Experts of a small language model.
Size: 13 layers, vocabulary 2048.
Experts: 32 experts in each of 12 layers, 128 squared ReLU neurons an expert, a shared expert of 256 neurons.
Training: a variant of SOAP for the experts, 369M tokens, 11271 steps.
Below are experts of layer 6 (counted from 0) of a mixture-of-experts language model. Rows are named router (the router's row for the expert), up (a neuron's input weights, with its number), down (a neuron's output weights, with its number) and show model dimensions 0-95. Each number is 128 + 32 x the weight over its row's rms, rounded and kept within 0 to 255. Numbers have three digits each.
Before each expert's rows: a language model's description of what the expert responds to; "gets" lists some tokens that make up at least twice as much of what it gets as of all text. This comes from a sample of Wikipedia text that the model never trained on. Tokens count by the router's weight.

# expert 21
Description: Early stems and prefixes in Latinate words, like vo in favourite or advocates, gra in migrating, pre, ex, trans, con, so.
gets: " so", "vo", "duc", " pre", "gra", " ex"
router:112118142145157105099110085128098140115177160100083092088149105086071113114154125171104098124139102184161120159115098116131132137094128116123142176110100112084153150168096103122088072149095096135102066147117103131149113147182147127089124133103139155168104158154089171106201117108142071051
up1:165138148116122153088117166110166129110089147049072139119123164065183131131147159084137167120139151116120160143110148132134138102081095075161098188157193135114157164152123142148114116152141120142124131101138102156125149148110104073117198137056127160164137156108183107132115149157132097108
down1:162067094095127182095127136160084085191134135142124045136065162117139180073134131179118150096159161105145180134136162136146111225093140125149094125163098166132185120165147121163167129109156085106071109160115079092137108142134124152122076112104157155147137133158131094161094113151128139122
up2:081186096135092090088134144086140179122183109112154148083179143160058143109178127178068151076070141129179120121169118082141180169128106093130198096126129111103110132090080139120180124144093102131118133141130145180113092093168129128082139128127130187105126154127176116182077150151051130126
down2:104096168094131084176119129139078097166151129174094148164089115105159140064123152054144119123116112105149152149138182125137096066129102144130164146152151110117166116146146146159151081146146097140188171115171120097088109092154113113190154156096135107146115156166152125142118160105140093119
up3:145147125092107121134088128127087103145081142103180162104117091100086119097185102110118105136116116118113091136080128115102187156133165110080166182114177194120159116115202166158138089169118096133078101146100170120081148107097135139132115082122134154129180138108078132160146072141103113068
down3:138174129121165123123174140112154143126201121120127118113148150160141108102093133137154162161157150073133092144135142111098112088150158109127134119116093155104116124138134147181092204085161104126098088113185137107138131137093155058136187113120140175126171136103140188122168118118152109123
up4:129100148053109141114147137135063129106135142147105076157169081134188124147123137135139128133156121100098140095120085124165128103092132090138122099093089147165116116136094171136150134117163119141138060166111122119077191123151161145106150157108175147102169159145133078163067179129074130082
down4:115100145139116120097090087168097144137125133122133139073164154066064159123075108131088158095120137157164098188109094097165128145095167138092149131119135094107101176107182096156117194132077129108075124102125138144137166099159149129114061124204146150116125153125136202135116156092157075116
up5:102187136117143174117104132142097161112166130130111111107179177080142086163124132170147114107221211112038110100091154151142130110122091133213148090062140171144165107146125121155083122113059147161093155101113128089108084113106124107100157122140157121132140128153113155066163117099078094144
down5:128124112118218090082178135164143115126136126140127107101106166163175163105156117082085130132227186115134155131114104121186126112128054169097160142132109159187122078157120140103160135094134112150104171127106118047175162144150128161125124151145149119123076103088146147158169126152128165131
up6:108149057097175160139116113143105126161168094145165137081196171113179133117147114117093140156120113143134125108114132113163148162159113147139134100168123130128175147108175174051154157123119098118099059128126111091181183120137158175170094188115117192096101152089171165195179150166159114111
down6:079101102179080075137125182151133098106123155128183146130123092148155142132151079163158118109111169094042141099147083142114102127089092122123148086116112113086079151075109090131186079127142089121143102192085117156145171163138146131114149095128178101174136131112097099149126134152119173130
up7:086101200127144136127138113134151121126107167105131128123170067105086108125132148181111151126073107184116153094235140105107132124068161074093157146123142148163135199218120144144130113163136168164123147101126098103168149140097066158062132127128125094133144082114132102071143139072108136125
down7:102076160136109112143179081200121167147101068086187144126091166102110132131127131136148125170086137137136122069155176145121134098154085162151102088152077169089142162130098098146125155152134117179125127146152188135188137183148114156128097133127183120130059153104108102171131154119152155048
up8:197153141127151172169138138103168107051144098108080112131131166088134180132092089146143148120178137168136118164149139179120087201147150099096127198154152097130132134132147160146091109128146090125137138133111113095123120117095122165087180128117183123098169155138082121125178185164072138158
down8:113080160119094087185137090136142113068152096185101118176119186128129126117041154215139104062123140156133091154107127102125147161194092125085138149108137152187081101136090096125096179175141190136116087133074164159160093141128154138174128126111121113073133074156078104151155138136111113155
up9:154146105158130150135103077094146092174125147186081085183097158114159102086130117080098057129147084091149121116097086124127107126152113082095172098097103085160175127132190107127080079125089102098104109148106128133160120086112124118132103102130130125118173144057124171155156168108140137103
down9:129167098159157179128165082129139148127104163099140166126141163161110164121155139123112123093084141122123111162147126125126067184187090076127178130160109148151103128084213164128099073167136095101125126097120162150101175153127119134107137083134094099132128148139147117142146097108161113110
up10:126079177058077129126149054135149089131144167156120139109133117128145066130080162092154152122146113131119140122163159140149125093071090111162070112113168163082161157109130080156132141123166158154104116123145156104134143115077182184139119173145089124107097113102036173151138119131161097123
down10:121055141161101134116173156124099073102163095150138114147150157158107135099110122172094132102169128070194091087096133135097158171160121140135141124121119154196101105104132123097138154123151083094133114122175063179151149166175121091142126161120111153124142164062184134076086106107167164091
up11:175099129104126101038064167135101067134148144125129103150105122183159148188186130140104103075089138155168125096090106111156176182150108155061100129172167133114095089110182128120103123139164072127180137124168108115125110081160124128158182140111126124134084084199101123161113094037158096109
down11:169191141176136108103109180114151122158131140044132166153167112098161123082063085117131117146160085162143125144111107159144096099087138152157124099132084160105153093162106146089122102091113053162166103122109119148101113135163102104051175101076133117088112091143096132126098138087099108126
up12:074121153139113114156136077135155109077152101106131085111122106141163120132182139122096104131124212159126117126182122111186080090092193096107126097131080126101086126113127109161083190135087160126141104117118151139077148119191179120126126121164117132154139111134138124089113165134090094110
down12:100160167142152173118199113156138104101160104119082170216168194137146135085123142134107160127120109117179149132122038187125109116108166105090091157116115123117173127087146121113066108110094183154087069133088189160058120155171145144134114171140181137094122168166024113122143126152083147135
up13:138154098132153105105135159205129109077090100136060115157097137097158165116113093175107148113069141134105125194075134125137129111150152133138078138176106115111163162150160171089173088139116128099096077113113133151164170069179150100124133105220100119138111100092136150127138149110132186130
down13:104138140129123158123113081122096120105044115130080127108076155061167148130106176114185124107125121092099154118108182112071187144171165082150118118070159074161062217113091124176154128122126108114116109069057125121148127166079123138102161110119079114131162133119161109079151157111134137107
up14:131119146071105145047119108157078110111156114134091132115154081149077161146139102180193121087163134133138159182107139116166150110083194064142119145106156157120112182112175115111078115118209105150107106100107108165145118124139122199162141138136104051089140079134061153174177113148152125114
down14:121082095214184136123071142102110129115129145054128103126129146110131123204128127169136100111138161049083149150071177118110134121129176161186108107104174139087097192189116123140114134117096086113178125162165110126173116147144125097134092133090163174145196149114125147184171091150106123145
up15:070117103123065120112148189174180117144157149083114071097144151135090126139112181050113133138156100118114156164085067156168093093092064130130180142064137151115155080102095086141065148120122142124090172139157145105148122108113084123089153066136217111062124097139125164161185165167130073088
down15:120114127157140129159114155098125135157102147203125181118145165055089100161117180141185121108085160124075118156139124110157085125106072118136083138162124148141100118102122114091077138110034151162107118075117154099164161136076087101112122102104118137070162114140145171094117094137071139115
up16:117073107133115136165108130101145124079193148136093063128184117166137120086116115164101144133094099122110166081110109138124120114121137167190104132150134129143109171128151116125067069110149100101115186124061133138103097142117115154170067107158160093132112033152111172117108131134116160104
down16:167088128146130172120112197118140126086085141102158144074129145102098127188105158104086116131111139103168106117094187165175173145103149131129102128153136142112146136137181079100062139117175122126138111079070113099139146158071129194103167123049123117168114134081144112136137114120182115143
up17:145134125146156121101158083190135206063193177109159063164157116146160112176121123149107162086157109102106101139110134151184157150146099174121109139117125178142144121104134166149094108125097079195137076123105143096141098152153134061160152142099110149052134131115102168154121142145113147144
down17:104134133136164123136102113114098096095134108194080117141148134120033124099103098141099062134139128100116077093121138163097146091165083097085165169115105183106165146080116133158114181136120115155132134149103126101200150152118094139097097175121084193139148129097140164124119144115106126128
up18:086101143086182145136109114068127164099093136105140121146125113112113078202134098119126137104207104117112100189124093075062144128082143072134125118133125113109122123093073141065159159148095133160110093151141123104148161113101122108133136195085088153117140145131073107133216100186132155113
down18:106158142111079102147147108135176110172088153164112102149062130162074125090182129028183163192089134094114089129104146090121117157091129116100144121100087092119143155112075163136149175140122153147154129082071083112115143167170198123139100147163077149134098109131149119146172163168139090191
up19:101132087129134112083149129125109127131113108136119095042158142123122115140113146135137145144185151093143124139118085077064131109096083141141139094113090157167134142145089130153145171071102123096125147212098128201113089130142103078106133151150137163196098168113130181186154196091083167104
down19:196157107136176113137138112158084089096097139109129139111168047103138166129135184170165149130096097135084125126111168100146034128207126080151112087074139138088096136091109150122121087128097125131145181083155140169085096153101136128082118186154130139115122111155126107169084096106112050149
up20:116168113113155140071079205144124188126128097136131114100113172115114120156139182127134127136104188139108157134150130189127104162169108106124137138044141121104124149151119128148159070149093036133111146136134156085138113125147114025123126118127152133145102162106184130098204103103123105118
down20:196157170175151105066089115168090131056139182178182186131131103074161070103111053105167153147070149084124143130136171121128173181123121088157144122163120172140068172071124140119092125139131119119171129113142127134100132100069119094150110092153174133174087097096103059127150079131126180153
up21:147135088164104092074157092138144120104107077117108098095059091142136180163121088157086123119131130112132153113146100098149139107149119130139112147146163088088120131159056109171110149139117156135188165068124144137195176128134134152058094125141139167157178110158193147100154085119124092138
down21:123134147132170153161195105115125104167094125057047072050128149113156085111158151121095122115125142159071143138120085142177149112163159100134154141101115125152119088129107042126153119142136174146108181203118115076136147143100093113090099088184141052122156081153118083097127111079113127135
up22:130138122129208137147118107102195089145124146202088106123145170144141132069141114094105177155085098106118160186128129080102148196134125157163149173124122106159152155125131139161106150181072090085125134176107167192150122119092148142152118125128168128118130116135095075140104181165142129078
down22:109159175086086142106097131088194166167094152148094135080127132144130143107134168173141154135139119082101052170127128148064171122084132065176110089117174124163098116150149098165131134112107165084099092162066110165107120136153092093087149112089104115141076144087162105115141121121068169128
up23:084117145087125137093122166130107151140113117126148108181108152203072152162139085122119174133134126158108092077105111154082128167141121123151169168113063058113169118197198140167116108098151144109110093176161117139100102152108108095111141147119169111135094109111150147127166141151134157103
down23:100092070189176145148071120143168155104090149160185116118101088135171134139134152179118151120115105076141113143135119069160151117111128167119136062096132128123121106103132098138142086156119190174144128083085101166183118147168118135083173175082089154113092166130173121195147117148135185132
up24:153167129162062194183070113138162124111159126174140102071177065139101174079130149136121142079072147128156159142171110087099098139114115091160148183184096120111162121166129107088129066126120137135179120159093126137102121131147157173034197155110144148121163176109099134115104136120126151148
down24:111131114116175101074144093097093105152141143114196161113156186136115088095150114160136148104140180109127133169108141129084072107130134116107103166133160154141193144139118078118150162169140074146084140101121063111085132135091156175109147157157143108148095135136173079152135106170066157128
up25:140143084143087073094116131179172073126114125138083186091181121148144128073119123130141104101116178146165136076133157134169127126083129117130094169106089131108147139097152125126120195061096065123060156102134156078195171129171102115121129133079178127102144126132053129202121110117111074091
down25:113070187101091139173136108143140145096101109116075159127127112144161092125063105154147172159091133182071168125125132081114114084116124137112167111117108143089116215153083149136092138120144125202096081161115134114123135132130111186110124134121114159111205136053078128163142057149123103075
up26:111096160148087135108092134131045164060141131118143133175130180120096127124093182156145074095112155144125149136123139187118137145117098114090099124125091156180052089130169138097194134092138104133107107177127076097124165132105150124119103139123140124173118098127153123198143071097113141083
down26:188137145059157141146168131142128102158125079154130147120162146095170122117112161184134136116143145090111112110141135089054157124112098110178147068154086090134096129112135186102112127170107154074110098082147132155167143121158109068157065123140143099071107055147143172198148144125068148094
up27:175137093092180103099154154114122163124134148072176172143079103165099115112140098087151177142085089100124156051112176116131165141125097164078165152080153123108122115201164127173166132114103154122096115165118116085158112122148140105135139094148086100090125165199088118093194086132161112140
down27:114149155153170141117145135140087139157106153098090108127128141160104121141097104153127108121122116184137125106174070104084126119065104168077118110111146158111150125103131156186145173044180119097169133157128142195122133167164069133125156156159126148086129095160078084100163158156147151145
up28:210108154134153096100186072132114094207088116055092166098182164162159160156166084124145157092118030064123117121169151141156130091147149116098136169159132057091126171147149092153145108109114121100089114121086090139127124087144101125088137093154131112141085178128130111161160115164141122106
down28:090128193136197175157149075121126160081132106134073118092127074133122108146134086143128138086059118120113037125127087171181104141126111133108112119095117167116143115219114080160121128133188110118146172168153092129137151113138115116126101194095103108132127117131186165123117157116098147139
up29:157111091133157093157137151107169103120166175103108149109130081103060112119173087133137074058111097076165123132064159131140104094094186030166122188077110128138172138122222106150086123104178064136144172122117137112174176140135150156121144137102117141156104145204154075113184092160112084078
down29:122121143094113100180100153107113113127102112063158100198217128149106128164125130154166155119145121129172116114197105149075149109131102107161139122124124163151127097142129181130116130098080123182123133120141198178114145090109102172167142137145172225112082108113101115141078130156074175171
up30:100104055149139097060139126057141103078173142104116113134195126107108153128132132202110120165134129116138141108100096166111150166116114120135097141120089122132174103153124114114102115112131090088171113158178169144171155093113146112086134152136092128177121131168135127144176141100160081108
down30:156090191115182230189105108192177129133151133139061081118139155112174103148126123193127184104102099145115123146073090126113094159196122136100092122134114154120097114074076112183118110154126137077144152118116165175107140182135120142109108105139176103134159142104147078111084142142101092112
up31:093115159137098064135176119161111118200122053142129120152108086055114114149099075168133109123116155119122081145168117149118104100144107094118142187150073156123188142169105139125126069148139149185070182107136145088135123142172099097140136135160144169125139157151119101133130180129111126123
down31:140165042125098132131086115029116062150095139113056176123139121164149139148129178107127176112109131024108153123150134133130126142124130105137122154082126111095127173136154126139135156174081136146159146164156120123160116150146122078142126080116139167137161149113147096164152126113127140133
up32:096126167126147105058190133090163158120156154084104147096133129147100120129154139122130136069164119078134196171136186181114133122136161224143109151106072113127159120146165106086114130093118130119157063112088103081158131146079133108130170165094089120096156139105132124195200129173154110109
down32:172115172129230203151090174113143115111198120157167091136091143085146181158066105088141122064101165092183155089138136112131140125166117168096176132191099043114104107142127150058133146157123120135139118162116142121169139063064160119180111070141129104106131137136153166147179094169112119124
up33:090113151085122076108098119118112043133162080119214165119104108169133078117124121152115132097114179173152169193116101150103125062183128112111168079116090098117135114155111159109082097150068134142132112139135111109150139156131182088153092131103118156137145105165141175097078129134116145085
down33:232170144133146134148103111097074131150071181164163114177133121107162168120128164166115139102141080125139108135105168185126102114161131125060164076188156172137127148120119114152142127121156144093114096102107196144113124095167163133112150129226139108180227089135183136098090108182170144164
up34:127089063154131110042112127122097137112148171118089126068126148077118176127125090142079091159180083202105130126132161107117160142139094072118129223103113127076134143137117149119115175185128079117094168168155137111143173210188103059124170085156111162172138125085141095140123097096114129084
down34:120075089154133083131156132167123166128090126155106144150105152139159142118174162121106136137074100150186058160171164049118182120143149125119082181141154106125125151196170178094102097123155141118146152112109101109165121168139175080100169132106106114131087087112115115143091157108176069145
up35:166084106084112105139083053122154178131128150109074141077173066133100158150137116128121115083186121131175139143187109115123132164110138127148117172141086115127143155133066110114108116165156128163109164087131098117197096169162206194092177083147164122122073118128071178117168128175086116093
down35:083100143173168147124083099115128092066111097171162125131091150161140107131129142138111119145130114082162111143129138044083090126143180169142142127170152067144117097106135163064150140156147101145071145144149120176141181133151135100131125102127152105101128119163122138127169103096124148053
up36:123091128115137159151100120105168136152170162137134150130121048104113135165142142117115131190207140092133157151130078119129084151137091187138124117131095117187141143161124182156147093136137084171082085116120143146116175170160126123136119190109129107082128123183134096154142219106139089111
down36:143121115127145131187146091091128109150149166131143152105104183125186190118104100074137161120174108121082077149113123141103109085088092117153135073124162169159169102120115118119149138119159201089132120152148108118098097086131134072122125038136136076130153128113158133111109156136107084138
up37:117178130091145162129097117139167139148181129114021147098128119082104080135144137090073126142139124152063126155142117106061137150144132153104082139124128122155094127136170131161091157176160115138147129123156174143129141141145127115089133126087098187148098115137062116146104126073172137091
down37:082101079081139139142155135155141115132116152098111123150110124086141164095128107169099072113143128126106153141159146097128134070107087102044219115127141160131152111082133156093120186127105127125162129114120082114102118145144167113200179050113167141130139107146198181108141162119153119110
up38:083144112137175127116155109126134120103118176102161148104135149128136104118155122190158082103115112106159112146082106130147150087141153114141079183151102143105118084139126105153168136112198107136161107121118095111140163117169109117135123186129078155157149164143074127151146167143166104091
down38:116169099147144086160106128156096188140167149147118046122085105165097145069131162132130177167091117100049133110145103130061093141155152123121153158116120111098132107148136160141110098080067107107130112050060131123111145084164206118154105144134135054124112137167134157177145129125089159097
up39:113092122090120154149096120133100155119146121170079181099154143119132112109108159108101120135135115161121129162152086155081175164126142149137111118054168098150106202137112173176130120148130094103123071107090066158109174102074107125128112152150127135180143157163105119125118141151211112092
down39:180121136154145050118118161149189135152120131151133130120106119166219117137116186146123116133112165150108135103110090161194157111192097162107147145093154111132167131152139130173154098131173089153102148138117167108095148152134203181169162135179153135133140173143095144141114088141183097118
up40:135090141162086157161111106141154143150191098153132130135141132124125077147108184124174163173142086139161135157146094163176126089073144121127167141088192121141131091109166064079136072081146143179130067113142118200125100094100166114070148155168166137110147114071088111103187161054188154109
down40:151156160125181134126144166084160145124088120115098135175134081151158129107126126161121073129098098108130085136163176140156090097066128152150229101123170090080110182149125096131179155176107144126110115124156163114107129162145108159093146114171120108102092133164139110106112173138136129193
up41:137114111119140221113176145148116134127212161129162106092088122114082141170123120138095077100141081204152123119091064106106102079107152097118097179108130155201129160178126115121121073116116118127083192131117109166147175173140033167109168173144098149116109195117065099097113166123150100141
down41:132125134151168147223139123112098100153159091109137062122146115095093137141167170176151138122147124124180140136172096067072107173123134137132166143121115173126108121174116071111152168111145155147108148101182114133152091182146161135149142078143107105138082162129081082117095116133100163106
up42:111084057123071133148133112135132109135112134143110103138073070040104120123104104142120125178124147126111176169089013200103110144114082124174143108110067170154093162111125143126103142179125047133073112152161170117130109114133164155075110106099150143143136132121096126162129163127072137122
down42:119176072096099163100092134138150101117092142134132140093112132126111099143129106141096101177137128141119105117151117088134090192127163087182110170175123111161114148154112088155069086123190188089103121103102090144127121099155129117148166089118132128152129119066112136169124159138169121132
up43:085144115184114131094063046109149155113170190131142107128147087149118099131142058120155160109082122144147109078121124113142115125089089197154162103132126092170107132080096141117095175156144152162106135124161181110177056179127108119164105124140151160119073115115134121112074158146069152110
down43:117194138178169147132168124151183150082205074158101078131166137103087086131060129169155098104098136164143178118140111166094146151076150058112186095117075164091049109117202054137132095104106122145115138114113165123168115149089132120111087124129131125154142160142130118147159134189158024094
up44:157088158139180119098118139066080174162110153157119101111161084100095120115125105161175133130098147132169117054073108142128146151190089148128125106158093173131108176144107123132119139122145127152074158135137084118155153113171144141042146162123118153138151124106173129142111183088176111159
down44:151126165102107224169101101110150215142180104110088100119138105182098136127149126091106091144108124136110123153046094148149139163077166130114152077104160131103139131038099147106193162099118093093122126144169105166143110126107120092152167163117128101126140070066169131099129149203096118147
up45:179147149115132062087226203114109130117174115097136187066158171085135110168129153123081066078103131212106119081176119136099092171139096135210137134086110160082100097115163149118068145144126154163147156149112110172095151185145129183093139117135150104120103166098151152115091118100122131060
down45:136151123074164120126152130115116081112098152110176144148107134089146081156109140068120109123159134082130085067121117156166129128110103154182163082072135098097152108102121132067127095126189149088190094149165160147089126167102104077108069129136168124100112203115132185125156173127082155097
up46:125111179171128134128240085122095123114206190094162127139152134139086128191145146132128140132152073140142181118140050144132110157132109129110156141126118175112167117107112072114107090156114119113117130089106133170083115141151152129153104107133127102142123106108108154132155162114144057117
down46:169128080105101087118103145035107109155071105125132135193094142176106090120155143100092145132176135164162113123158100130174119100165097095097112143146117134109135134120130119086090158098112101124161108143135099118148121124125117152122125094082148175126199192152151114184123139112177135129
up47:170150077097098089138137139112098147096154096144128097143107111111128146117133056112174122129124170157130103158082169047081118124139137177107121088075082128087137125135136142134106103087114109114134148163147114155124162090131131127131082085123136155097120166138077132106165153168104078096
down47:175096168145133142137133151112123110101185161143081173099142086079146165114180149109163182138138122138094139151168135099226110189142137135105151132093177152094134149125112149125126118114177201144109093122117120130129126123128140099130102141143169183072117125139068097081144133133190161160
up48:158114198114138094114134150140106109170153155113094156079118085139140061140148148126109112087145134210101170124124092120080130129051139188114101117156145146116176155162110176123098132107111157153231101144103127145150124139103125185116168146101108066115124176210096188122120120111102080091
down48:132082149102177170126078167125089166144131120150119171141074068125147139133134088097185147125121097124152090145121152168133125102080145160147125107147112177187094071134095133142126137104118183122112160138210145129105156098105126068201140071105094122074122100126056191157114101123079235107
up49:070107128169140129163113121146138129083106143143122179122128106130147099077154140165175128097070122148177160151097161120119149093115158174154108096150073139103172145152152096143122079121095108129098113115121176136120140096146151084167139145091148133102165130106082124069060158097120145099
down49:075105116141129149130118109125108131167167171121127170147118199139146205123106125106147156101061185112099111143102124084119103113098148124137123128132106121112180083119084135084132130108103114106130153178129137145159108132226175153129206164158127191124090178146132169128121185135124155114
up50:117141125121122084100105066106178101070148117140172114141122116113159092157173101145123127176158049137163166096088137127188118122062105105137105140138106114099098119125125165171132120149149147149076117153199166136131135145170119126157139035026132125074186120141087084149145151143120077122
down50:096122145173116127125126071092140113110084119165128100168203247184159157117139152158075167167128134162244105102126079130116144142160135081174093086109149124128105074124179117051141115149094143089145132127141163042135107145130134173127144132141162115095144126087099112193116088131129154133
up51:134061179077159057129086092058091123152104205151092103182091140127169132119101103156121117106207119148079151133109191111121150165096073143154116132112120104157109122162100138126138152172096115110129140108121130095127123155138099058144105137117096190099158135178155081144182093141092119125
down51:116087114091168102177077129172130069122175096141160092166157121108143092111116176131153156132147120143178169140113172121165158145179085118141113102088118113134141054152181150109152072127146161123093201077110121174106084185119141121177125144099185112153139174156102068119089058148185127078
up52:091130134144133082149106121155117104154167121180150156165162151141127127192084136147153140106181108091170119134098170149123087125081093135121150128096144095098129117126085106130137009169155101155140078115123143126118118187201146120154028139136120094098138083140115163122171120154124142161
down52:144142088088127173150149175080160153120105109114156152093138145131098094137116143165114129147096140126062145117149122177156135153147137093094099138121209104091119114074093131159131090127124106184113162126162117090122098109069126100129053086095137169133180143118108176123131165096161111201
up53:145142171103107100143127129131149124135178111174162177120149147132028150143151159109165115118142122112130168078113102108065174077153075081104067086171146157141126150165163154080171105119199136144161119106104164178172112111154123081137166115146106165198103109153149127150059149083114127152
down53:164130161126119071154149133125112145132115141094073116109089074138163175094135135101100120119133124161103151169151107154170095133121104149156102151109190150110144198208093121107108104137145071120086194156149106070064160169110118145113175109103082161103131127127136184107084108072120202119
up54:056156111153154107087078122116087122100064154180188123109099120122118143159162118105143127163115120144116090131148143139095055125122082144096140142140116142148165067123166093121158115158148186176148116081080153117062106163181103076154096143092123135149122050091129147116105160175074090070
down54:144088128127123197102181174174088169128166173108111119163129136089127184174072148155135102130105117113144206090108124194156096114084071176142091092102131119122136168163104098107156101091128163133100155140116151156111154087153136164098126138066155188156139099118166120129138138130117119183
up55:135132113133095098120155155182155185115150161117107073152147128091115154145166140160129106145108129130154154152175108139095099130119105047123139164164153139118164102075099087122169145189152085124113123151143150116117183137109104132191126124146106152110133119250115127141151085127088135123
down55:155134127041180113120163109125069066148178122075096159119163141141188213125124126166112169123097111171103116164113104131043123152136140149144168089165085160062130162128218088119116114098147172103105116147109128147157141161091147104096126139092165099177137136103084105140122147109102091131
up56:121141129105128114152044096147172118093157159075135124148096119159092155111147146167131106106163151133107137134139150094102083113122137088134159135107139177073068107188118145056119111105118071121094094098100092149141123172134120117102129064099157057109175129161059131099108138125086131098
down56:130074123136158086085173092091124176083140113157086153134115186122108123105114179127099100147118118118075071172150130087074176151100161120094085098133152135076198075117107139091114149147158139158155117130163134162096204142134142066118121117128146141113078120153116111145158082105079154128
up57:127131123126084108170084130126135088134158150118104128100158103122112105084196134104200170142103112095101124149128114147106108095112112112098130134134158128110120086094109133127134114103148110107067156148202090092112154149073099148081147152202073162169128177159102146096152107126115171169
down57:112134183151180115120177199083200101126104109181105117114178180154089036124132160134108149150173142124113131133126108111120094128123105138085162116213082100141159132168131084125100075095126204127166077185087113179137156158100147114143141154121083154101115227121117190122094050099146153140
up58:111150177141067119152145075099105146107174129130138170157155103150114158140119149178129197178116150161171178144153149075113130174056113122129142091092140081162123146094207145132113133112138191138165182100162112124090101111172156123056159178123161201156151142132102109088146091146098061145
down58:148090087124147144167173162094117123139094058088100098089163137172075170123108127132103059086135128162084104133194063118092154173098167106159097140183148099070183118167110072120140153108103108127108134087182174096144125065071146133181111110174166118125174112129088124134117100078185072095
up59:156134109141146145162146123143089153113155146070144110117163144107177147131098135229101121157181189149142125136125130104137138194117120181117137063115140112076119117113069139091112135107134081091122155203099100065102153069136139163109189167115060152137134136080129114070183133106139115149
down59:086094108151115125145141129141098079117148137143150109042182153074090137119115125102085096168098152160118110134111147129142131169110147106162100188076154212109097191168140101144176170122166126091135100068135167132108180072174130116104128179103134223095137114071181131153134145136065086128
up60:081087128122131060134111081172087101119101136074104117074140121120140149149156149124147139101161115121112129140188147139111114107108107148104075095143161097136179170131101080136152154158088122157114110127128087122148134134114203113142117165085100054137158110138115134108186079187083090158
down60:128138041117137071099137111107118166178143096103104133130115083085060104096141133138110061174129144161109091125122063109149143149233178156165083145126072145089109106081140159167126118099128086110202119161101146137121143101053112090134131123140159115142122146140124105123079102099146102101
up61:163180132087171147098110122065139104094148171132155153128158158108132125173112155086107118140116079153139097181130136136120139108087137140078132131171103116084110140081156129104133051175129095143125095159123121121095137179088182122072162150140170118142061111115072126146097127108119142206
down61:097148165156118129190154108174195137106123129142133131120115131096111084130215198126058161058104085133127146113150125096135139156123155181102148155125110105097094145143131171140081130159178186122122099035123073127117168135141165169094185088126062117110127102075139141143128132110126165169
up62:158121091152135145138135145101150083081133151069129160150061110132146136169103122106186148202079110108156134179121123094114200113135151090144138147145120185126186167146155096135126132083150171089076161130106131132186129152119077144079084128131116096157139105125180148125133125167133155134
down62:098134183124163157140151130138134112101129159106082120097072084126046138123099123088172159136223161170133125100146134123146190196134136167109165128136101074147061126085139079176202131121108099136112151158186124116167124091104173117116080100148085139103190124131117102135105140156158141183
up63:105125072170121107154111105152154141068143124146130160117105099133134073090173193132090131063115194151167129102099157103115109145116118077128079129156141169055128058197086083106157159119130144162145072129162155149149139077115113173129112100152109116172100129111118082158148156135076141099
down63:084131159162062165094193149206127156141116118172086137135130113101085095123149074065122065134154150118133115102132116080085142153136125099106165133144068072130147147117119133167091172136159129205151128130086140082073160155108167205115175173133173066110123102160127156149062128085146134126
up64:156127186141115105115161097131067084083180126146141117148172110142161126080129118081145058107154124139088170093087076133163103153165140118099125153125109105097146141114119070104078113129076110138110090126112141147124151153136090196093095093093163158155145099082096104142182130126144140056
down64:184152183128112167070143091119107153102152172157130128149152131126148144141161111134147161171102144148133156127136091134137108093158127165118170169161129169103117142175116104120165129179157116151178166153134112129101074185120106107085100089105071154138094126084104102152144082102077174133
up65:192054150147137117166130114115176158123206083184142052098132099128132102098085101181134133187100083144116135137121203134135138138090118176166134082125173105150155163154097174118118124093143148098164149082184144134186124139151115193137135130153143138158085152149136120112110129169137099088
down65:140134079141126124107126164099156110171150130096141149125161126166207089111146127118095100084186080094115127149110127207202163134104109120118142108163125116104118162065130109158156112102121166111096114113166210170166050130131133105129140150153098171111189089135122115108155214153053112132
up66:153136134104088148082120132111149071168133164107098136094135113130125124121171147082158103082123132157142133139161090134165139141121152125182116133115123117187144206127102096102152085120134148104090091162117112154134157100176140124138149196094114065156168202157119131110156122074097167033
down66:133130179158142155124139166132190117151096051099206111101191079121076049169145077147144111114140143131118166138137132139158121108095155118164144090119133100175088036148135163134134130195130102131130107100119096137114119098084145081166121150151182151135078129125152112156131150106122146126
up67:098159139181165094086119133138150119109146150048113119133170123147163139147120124129140157084093107084124154170181102172127126173173131111136134107067115107095040077170102146135087115119047122134084143093107146031066165102108089110137128137124098077185135074130119176133146139110069123122
down67:072045105132082121086156108164171137117179099128113122076092198107187103127133139101129165155115099109171064134122117073112094132132186168202136061137151174167135136149131124095128121140148184096111130134160105133105149143119143085138134127122130126110173144102141155070150088150186149116
up68:138098097145074152093187172092160073147129156088104108120035106163110152157155124124153089119111071110096187121138179102134156099132096159124116123157161154135167142132077089183139153132101165154081120148159140147097134150143148152104070122112144172165138105114172051095164113158169115071
down68:117139159164094090088123135178130171090124154090175184163095120156112080119180168149128115138109157129123165141103122065136116121147141214076126170086123150093118136104152051149136104158118105110110170183166130100159144105146096147128118107172157105133103041061152160081083129072110139185
up69:138137158067143143153171102135166110057136175098161123100115121126138127087119135156092135072134143160102174114133153144116160060107143129144134062086128140107201132154078148128119131157125054168159108220111104112087122165151143164108116079152114180143118121138064104129136122101145160088
down69:079151112093167164102047142151169113091127122147105166176115162124151117137123126108062152113147127179152152146087133140140117111095131157095122044104193094169213106132198142185098160209148144167089121078120150170136033156132161097142125108105132101123110103152109154113121132172183129116
up70:141093134177105123120101146075110107089120105164119094125157144120104097085090149103100120197110126133130089118119126099146123129170110074121080180104110156207090148158193149108145109113096100118089108136154104066186104104122081095109084122158133097090134193159121181111145121113110087112
down70:088146174106134086133083112165102165174183109076130109171137115107146099142139111072047159126176141106154159107100150071091147117139119146102168134107158177079116174127125055105099136119113151156177136087073112175134125104203094113142142126185045154120143132134090086148155111105123089135